python train.py --d_model=320 --n_experts=128 --d_shared_expert=128 --moe_layers=[0, 1, 2, 3, 4, 5, 6, 7, 8, 9, 10, 11, 12, 13] --balance_bias=false --init_std_router=0.00886 --lr_router=0.000389 --norm="layernorm" --optimizer="soap_variant" --beta2=0.99 --batch_tokens=[65536, 131072, 196608] --seq_len=1024 --train_tokens=438100000
Below are experts of layer 3 (counted from 0) of a mixture-of-experts language model. Rows are named router (the router's row for the expert), gate (a neuron's input weights, with its number), up (a neuron's input weights, with its number), down (a neuron's output weights, with its number) and show model dimensions 160-319. Each number is 500 + 40 x the weight over its row's rms, rounded and kept within 0 to 999. Numbers have three digits each.
After each expert's rows: "comes after" lists some tokens at least twice as common just before its tokens as in all text; "comes before" lists some tokens at least twice as common just after its tokens as in all text. This comes from a sample of Wikipedia text that the model never trained on. Tokens count by the router's weight.

# expert 38
router:437474482530605494479553555541461524528549518453445449533537395528461538539513528527554552567531464521494481420539544478538444456539498527520470527466464534490528460536451468457569493534542463513545546469484399462535430556456536476481442539491510439474488551530442532501470468513490471532483480528543551531554447451477539582519476530546502450501430529521455515501560462471498542468555453544454566435458449457540470493487512525546538508551441524562536540528469454515540527464475455
gate0:523466471533497436557589508514457521504565519539477540466447423522379527463491450556529441522447512513547435441498487442521540552489468444494523447543526473534474478486491377540501459512521540510499458493495440488430548549508485513540527488452442509454497481491517518545437476539514540530516464492469577567482493495508530574482479531531475496466499509522584478515468443506536507465540504513579476414510480486411519487563512538464469539496459541446494487490555512543517548452429518
up0:480499492497512522486415475488485486453497495492501452559517548483569521475493583525459530468528443475445505471504539513535450397529517525487512513534508503455515557466535583417503573433457498510446536418495516539510474453486534528471510499462500547486454470462479512421556514506509511511485535503525475439490445477426507455529537457499523504529495499535486485461510627439585492504507488522452499589402550500528488483461550456512541439540556492552512581506489535509518475505535508
down0:475454482545491524476380488477432543436464537498511556546481499521519523456576478459493464429510490500485438483509508477534490533549488461543486514532419470513554468457468521508497560479573451568431514526449512515461541523508507496465524495442525511528554496436473504515568600548476496478424492452407476519518538554496510473501571557543519482496488515573551512621495530510459457442437477529472529530504532467482607481462501474512464491521519542490432541474559494522499534514459498
comes after: " was", " the", " his", " a", " he", "'s"
comes before: " in", ".", ",", " of", " to", " on"

# expert 9
router:443490438547525452472567494530463523538527529475447478524552438553462563511551536522536521537538455562464464484537540474529459450547478508519460540457477530487529492504482433454521485559535437541536519476462447480531446548444536475517462529473539455474461516559462553518472478537474475542447482492548542539522477483452561577573470520539528465498449526539461531566571459450478548468558456545439550470471447438511461531472502525557541544554454550554500532524454439518555490463468482
gate0:489449509468451488495522465525558525484503559472411529514554438519478454493507531503574497445485519543458552580502547443445405478439515503499559518511506516474462485493494526524568475505455453503521541510503509484485541533466447450542420495473457526470469437454485523505480477568499574526475512501541420484475472503477480573458497492551502550476525501552453476472492541461545470502542469468548510572473479448470531459484462504509600536533491479545529589450521522467439517476515418
up0:468542485494548513476468534524450482468468509548501498549561569489524448502464425459407483511475455474508517435507468530516554461550552488481453489490503478506523531539513498454459545461545462540504492490452447481489468500498559438504556509544515517566555576481519462472491511465499453498532503562415590491489536479468486457559468504491498510512517490469592520498555453491467508481441584511441509426507534533499483543503500513528481439530496551455524459577497514508535454547506515
down0:461465496417493491501552409439474518477511562459487559563540507523516564606472574458495503463504574446580419486511517493623511495493491459550445539429561512486488511520487542485508457505492510469517475411471458455497492484528502552431477526538438486493546544563471415506519502532489549406474460528562553521486449520504536520589575520437584502463528525507514474515498470476495484474531530500621528412513439467540514545503496398561441458531488551557523444478526469527492445538495509
comes after: " United", " in", ",", "–", " (", "S"
comes before: ",", " |", ".", ")", "–", " and"

# expert 96
router:458478453520554453435553547544436521530544511457465470529525408531482519536502522528525532535531442540462459417537545491534436463557483527559456546463484536469511480512457461479570463521529468483563538438490447456521465541457533465512470548505506497481478542551474513536450462527471487559463496543554533534533450457470547547505473513529530460492466552533437558536541432486477573450528475559471568446463456480512469488475457516535560530532458554567523539523462433508536525474445467
gate0:539444536491517536535543436464469509425504495512474521483493399556502509535510535501495513515554617572481497535466524486504463511505529452437533560441530457537484512511484438442492557539473490540503490477517466426524482522458477532455509554499487461422417545473501499539492554505452500470502449531560548487530498522494498497494495515470496514501500521505482493475516512513521487545568527587469535530461481547483558508511511566475419538482456483575580426499528415490455514467489476
up0:440553469519560472482450539485533511499539467455525513548495480438526403457475467520557489578516452527498508549482467520550508515489441510501484487534532583469531494495459525542545531469593498451498475546513500490551543503510533591543494424464444575443533514569461545508437440492506491541494527473463549581525483459467515529555572488465545555478471474400511503492502530433448528496547426501533469416486511513469527530462484473467536493466568495486507497542494486548491493459582530
down0:417476498437543473469501559460533490449522533442527522475467444455466520495501445462502529514556585536494504476463513497562486506496495450516492515549425474488483492469524583426523539497520500434517529445541560490502457486477489570551483470500521499520435562489459541516502504493523460499499530499451454491508429552577524506456528447550400479524527485481495457447466527554458524488524537482521519515465429508473501542470553482489461544459539510533532467529491465516528452452559504
comes after: " the", " a", " his", " was", " and", " He"
comes before: " of", " in", " to", ",", ".", " for"

# expert 118
router:444493467510499511464541487534456533525520544466478463517560484552477565534546519520533559479514430510432508492536509442496437482519489516527453513476507524473536463526443438504512531509503444558600506477495459452520487564464513472443466569480535474463444501519438509537428472545503565538450465490541490508537469420484519543554490547522522474462464571557445576533544458447505582481506456503476533450451430461530476523486447542570581526572440553574527528512468488548533520409478475
gate0:458514503453475490511483495583557527493558461453509489461496559508524510451479489525588490485502546587505513492480530477544492511536490491464519568453486567488470522514415469507498512476499468423535498493493533554440584610448543447561456553586553485558536430526528536562494418469493439549529406469491497513460463510500410589546472508496526471496539472525471511470405477459491494547513450577466532508455516489526506484508547379461531521611467582447497475505549506483509449475457576
up0:458537472501501562442490485578508458495522515435487431505477563454491500453516479476639472536442558530502533531438498556498492512478495509475482418464443566533437524509481495486479514540499441468548533449474509485469527569491541511495446470479454570544482508521502556562470428468516478478518561480448510493512399565441513510454445498501483486509537427505507450428475473472510490507477424542467533494495517454531490426493493449502513538481502553481465497504544426500451433499479539
down0:476489435473492442452517488539494484474542475500451501526548527508493471490522540557566500447486460488486483563526532536541467482462516483516397514470521508430506565546507493534537566515422523537470559502492466471444508528527511542518461546524458471489505546438513538561472467443450542450518494514557462426473445523492548548434442533483550527485494479479535522524476470581567525547510466501479531526462500450567476514476524535472543548568522547484582466465488472464467499455541498
comes after: "==", " |", "===", "|", "The", "-"
comes before: "==", " |", " ==", ":", " of", "==="

# expert 68
router:426492425484602463489613516526481479533534504471496422472549470555482565560517515574541560508548457493480468454554539464526465484538491515509455535458488536467520468532466456439533496552535477552579543495431434495460495526470510513491462535483501451464495531522476534545430474511476480566476473525550541521508464449426570507528468525536525446461458566572461559525529469455478559466547464511504505471473484462510466534458497526549530566537462516508516525498470461522571541455453462
gate0:441472551506525473454510469422585505497455447485512479564520475545466532525513527558533546524571460464530513523547476401541532582546561573517480552460527511473518402470477470544547532459522523512521496559458442440445496524499486472535510494547445487463455495458535463505494543449545536546517441475462516505505538424482535516486483542443514534506481511575527531518518459551525542479512590559491486534556433391550576495523569559530513486483478494497565444528531531480449482503528493
up0:510504498452496538473520485487412579465513538513472496508452569495398478439438466477508428474440434538474535479529536522480471434448500528543544398486527549495519541513485554515469529465528513518498480507488526553503532464446528545446487491476507534523457485487438526534552500549536485516514522518475466468467462517502461542513529479518492475538580532441461507450521514405503445483478443504445494471522537531449421539445478479467453514563579556518545532471443569522496466427479565
down0:522525489513416538541445512489478480511529474558511509532494485567522542484565485512569480554510470478474477540507528559504612494556511452532479459534499487555462497504522500507511503468511480394490526419535511475466486525494480541452526475469522494467454473581519497618473468540494416459499532547522507506489560535494474497540547451582473490509502520511477414447518507451501450484556447491501464495487479511478472552509506500464519478404388487542517481543427425522460510566486530
comes after: "-", " the", " a", " The", "See", "°"
comes before: ":", " of", ".", " in", "==", " =="

# expert 90
router:467439473574564458465519550542466490515548509475468500574560517542459549536551548531514559528511461609457451506535501479537468467548479543545453517467427507502538469567449469473562486542521440560471550425445395491521482553462515461456468529453521443457466531555500539534463446510492471528459467525528491510528485441496520503529455537512539481431484561481448571505538461464486523452552485562441539446456463468540481528445437519547521603538448552531539559546450461549542530460446480
gate0:507488465502482484499545550564518509480491567464547466494492511480410557503505436574515500457479457498464580505483538499454430522564488581501523535496512576457538405470534429489497486486516527475553526494398497470469465516459499416505520516556469497515477398559487507579465425426525493492460480499549469517498462471518413538456510500586488461482418534489485435556466620570515535456523513572499470539491422486598502498487443558507537507557508552465508545453485554515544449486463536
up0:477452461542551433529476532533534508429460522553540530484514532431476462524520548471462548488520554470530477563495599459433548460538495514487482489489492565470493441397524519472487515460499500485450534450504531564523492532507499490438503546502439490473493520457422479427479452498517430513494546560443438497586486516603453502494580547534557508454477461498552480520496568515486512502526547540490521465538460416540466487495558546486488449564509477489547552475464475500635567579492466
down0:453531464461528500523445514513574525530426472530447518434469422430486502584490437554489446497441619519520512485490482534514511577492560425466545455442524510544487528501481474494533513520455481518485438487432528458501472513586527462500483446553505491486548438509541511580562546449520533441472482493494493475529425492467499474531460427457528528561445507565540472463485495448556518482507549479504577512486552538541480466525557450451470588490488441483521513477543560561570457584450512
comes after: "\n", "==", " List", " during", " number", " life"
comes before: "\n", "See", "History", "Early", "Career", " History"

# expert 72
router:424444457525571476424544502538474510523526538441450490552559433536449544542534538561540506500542438555478468420528525470531450476533477542514477518457465520482553473526449457445524472519513469535546542469471418460546434561449515463487481513448536434456458535555465503523446443531484522555484476521536543542535473450455560545514473523552541471513448532543456529497533469463443542458520484544454525492437454483529465452465480547544539609526453547521561521522480452528557515460464451
gate0:441530502610494573528504533448522491432529541463448445453532410527571481539471584434500497496502458476457547556452484538545465498503518457482463502474564529490526478483483503473535505510503417488452521494504565574583532510499534498455510588514455492460544524470468529432523414577506544610476526488520511478428431450492469484535491445533485446424472526466487523488448541466522469520491507539499528495443451505513474471487563530509505447498526465486558579516520492517453517495519462
up0:540439471513435509540447530508508536482552514468453534515561509521518462510508544465483509527343492492525547538485495495472524508488531548524537525573537437458548498486505426521508473524537495557447431474481475550524377514487458504519484510508529501465496511451464540515506401560530598556518508516478497497498547446551426484534569551466478517521455438474514483525538422487522521506475551616519510482484516458474485513518526532548555423490521480489478511523495579541500508521501415
down0:486501474500558444509439464498484465444538545437455526536475414462518471464542527493492510543436520411521522543484497495505459464456490450465523399490447558527534595483535563433433533528474504494592524499523557542457511530481515514553486511493461509473509456509468549532435487502483483506510551453521457522535500509496486457503496538495438529547511467478526470543421539582540535450558495445444491542492443528567553565470510473432513495553449550512520424495546465480596564561521508
comes after: ",", ".", " He", " It", " it", " 3"
comes before: " the", " he", " a", " his", " that", " 0"

# expert 127
router:455500497518519432471534519511453547520542555470454444528565425556475548528512543530556514488552467602449439492533517481542462467529483537534464498450469560470511455559461478490556442554525488509529538466464426489525481516445524485460478550492543461487478542528408560511449528516499481520481466527526546515525474405446563543556444514542511440455487536518430552554514483477489552480522460570471527492437462469502459578507514532489515543556452521552520508525473448564528530504473469
gate0:523498515535535516510492558471513465503460508551514507435542567513529479560577433495489516603487548519476545534492516503494554464521487543488468462489438490470478464466502552556505473500531499471454501578474450505515546491520549479522468474521512404521463546478437484466561430555455490491493522505481495539523542530511535454451473514487451510471477503467460504511556464571473460378468474586522458565533458506485487473536472491487554491462609442464577490508481518523521452496528499
up0:516502500585460482532480487519494483548467540553476504430532478463483437502537442481480478535512491536531554516459524468470554466472527505525465451469476569509508472502527480584516479510514535478454519519475449481526579446529516513478471533448475416523497501547397527497569392578443554481488568501469528548490584468447488448494416475517473540432502482502459494496554376595489489479430473470523487514474513503522500443570453488465554482466558537456567552553427488466486502465492561
down0:423527455521508457578495496499511412547474525429505483425569498493457484504526497535511539487448466525491439504476467493513576519484555532524510419567502602419470505473481485453492500462497479479520469497507532520529496515485545509471591511472495431528549486494484538573536479505485435526492513467421573522536552501443583450457514410442515461524426535483485511486485443473506533507504503500526499563433509568547477453497508499444486471479554545452502486509479599578558470530512389
comes after: "-", "|", " |", "°", " Total", " MPC"
comes before: " |", ":", " of", ",", " (", " in"

# expert 25
router:447418510594478501478500515567453556499563487455478500538551395520468500565516559523549547515518446500492435468540544470499469464550482544505473516493467478431518507509464504500519492546552480519479578507503419436544474532446517475451483565476500482456493545531477534505485511529462528545469489547527536520542460395418501487530467521551550471477433548552432481526552488467486556494542484506466554505474453449535472504468463578531574510484474522523528541512437503569546514449461517
gate0:466461465454453460561559554454521414523458501498451486427511505442490526556548543544522412529480509532502434496505546511436551495519516435493533569495440497434534466518533626450537541552531481464460574562510505488520480506495542485504544467499421494526461586468529515527513530509552502523486417573491563420571499531518542515440476506522481497497533495534458533509529505506529459531569442513477532455490440527475411488527475478509460516440467521430470488449482495519508491529547487
up0:543545578515484479467421489498513479507496488545485474516448547553483463505515493547548539511516535519508542525529505511513504431446482583483519476522483526438519522573505465477484386510558522478522504547582528506498570436510524486473528417496467503451516497547513541474515515570411485488506566549469393560468498498477474421520535485534554582465505506519439499506453500419484446478512526509463477475528585445511531446442511521462517447461541450569565487588522457403523509505446437
down0:495408579508429493455537497531543479479519518490561497540512494554534472531503539375475454537519516480584540495504509494405400511506471505459462526511464536416495453554490553517482502515492447512521437517489476482530427460518505468455550510500516499423466519459499498462488489509513491492493544469503498535394509527545515490483553509483558459495534520578509451513404561495574499495535505475478462479436511501518531476504524581566454584476556521556488556458465513478495525447523523
comes after: "-", "|", ":", "==", " was", " is"
comes before: ":", " to", " by", " of", " also", " information"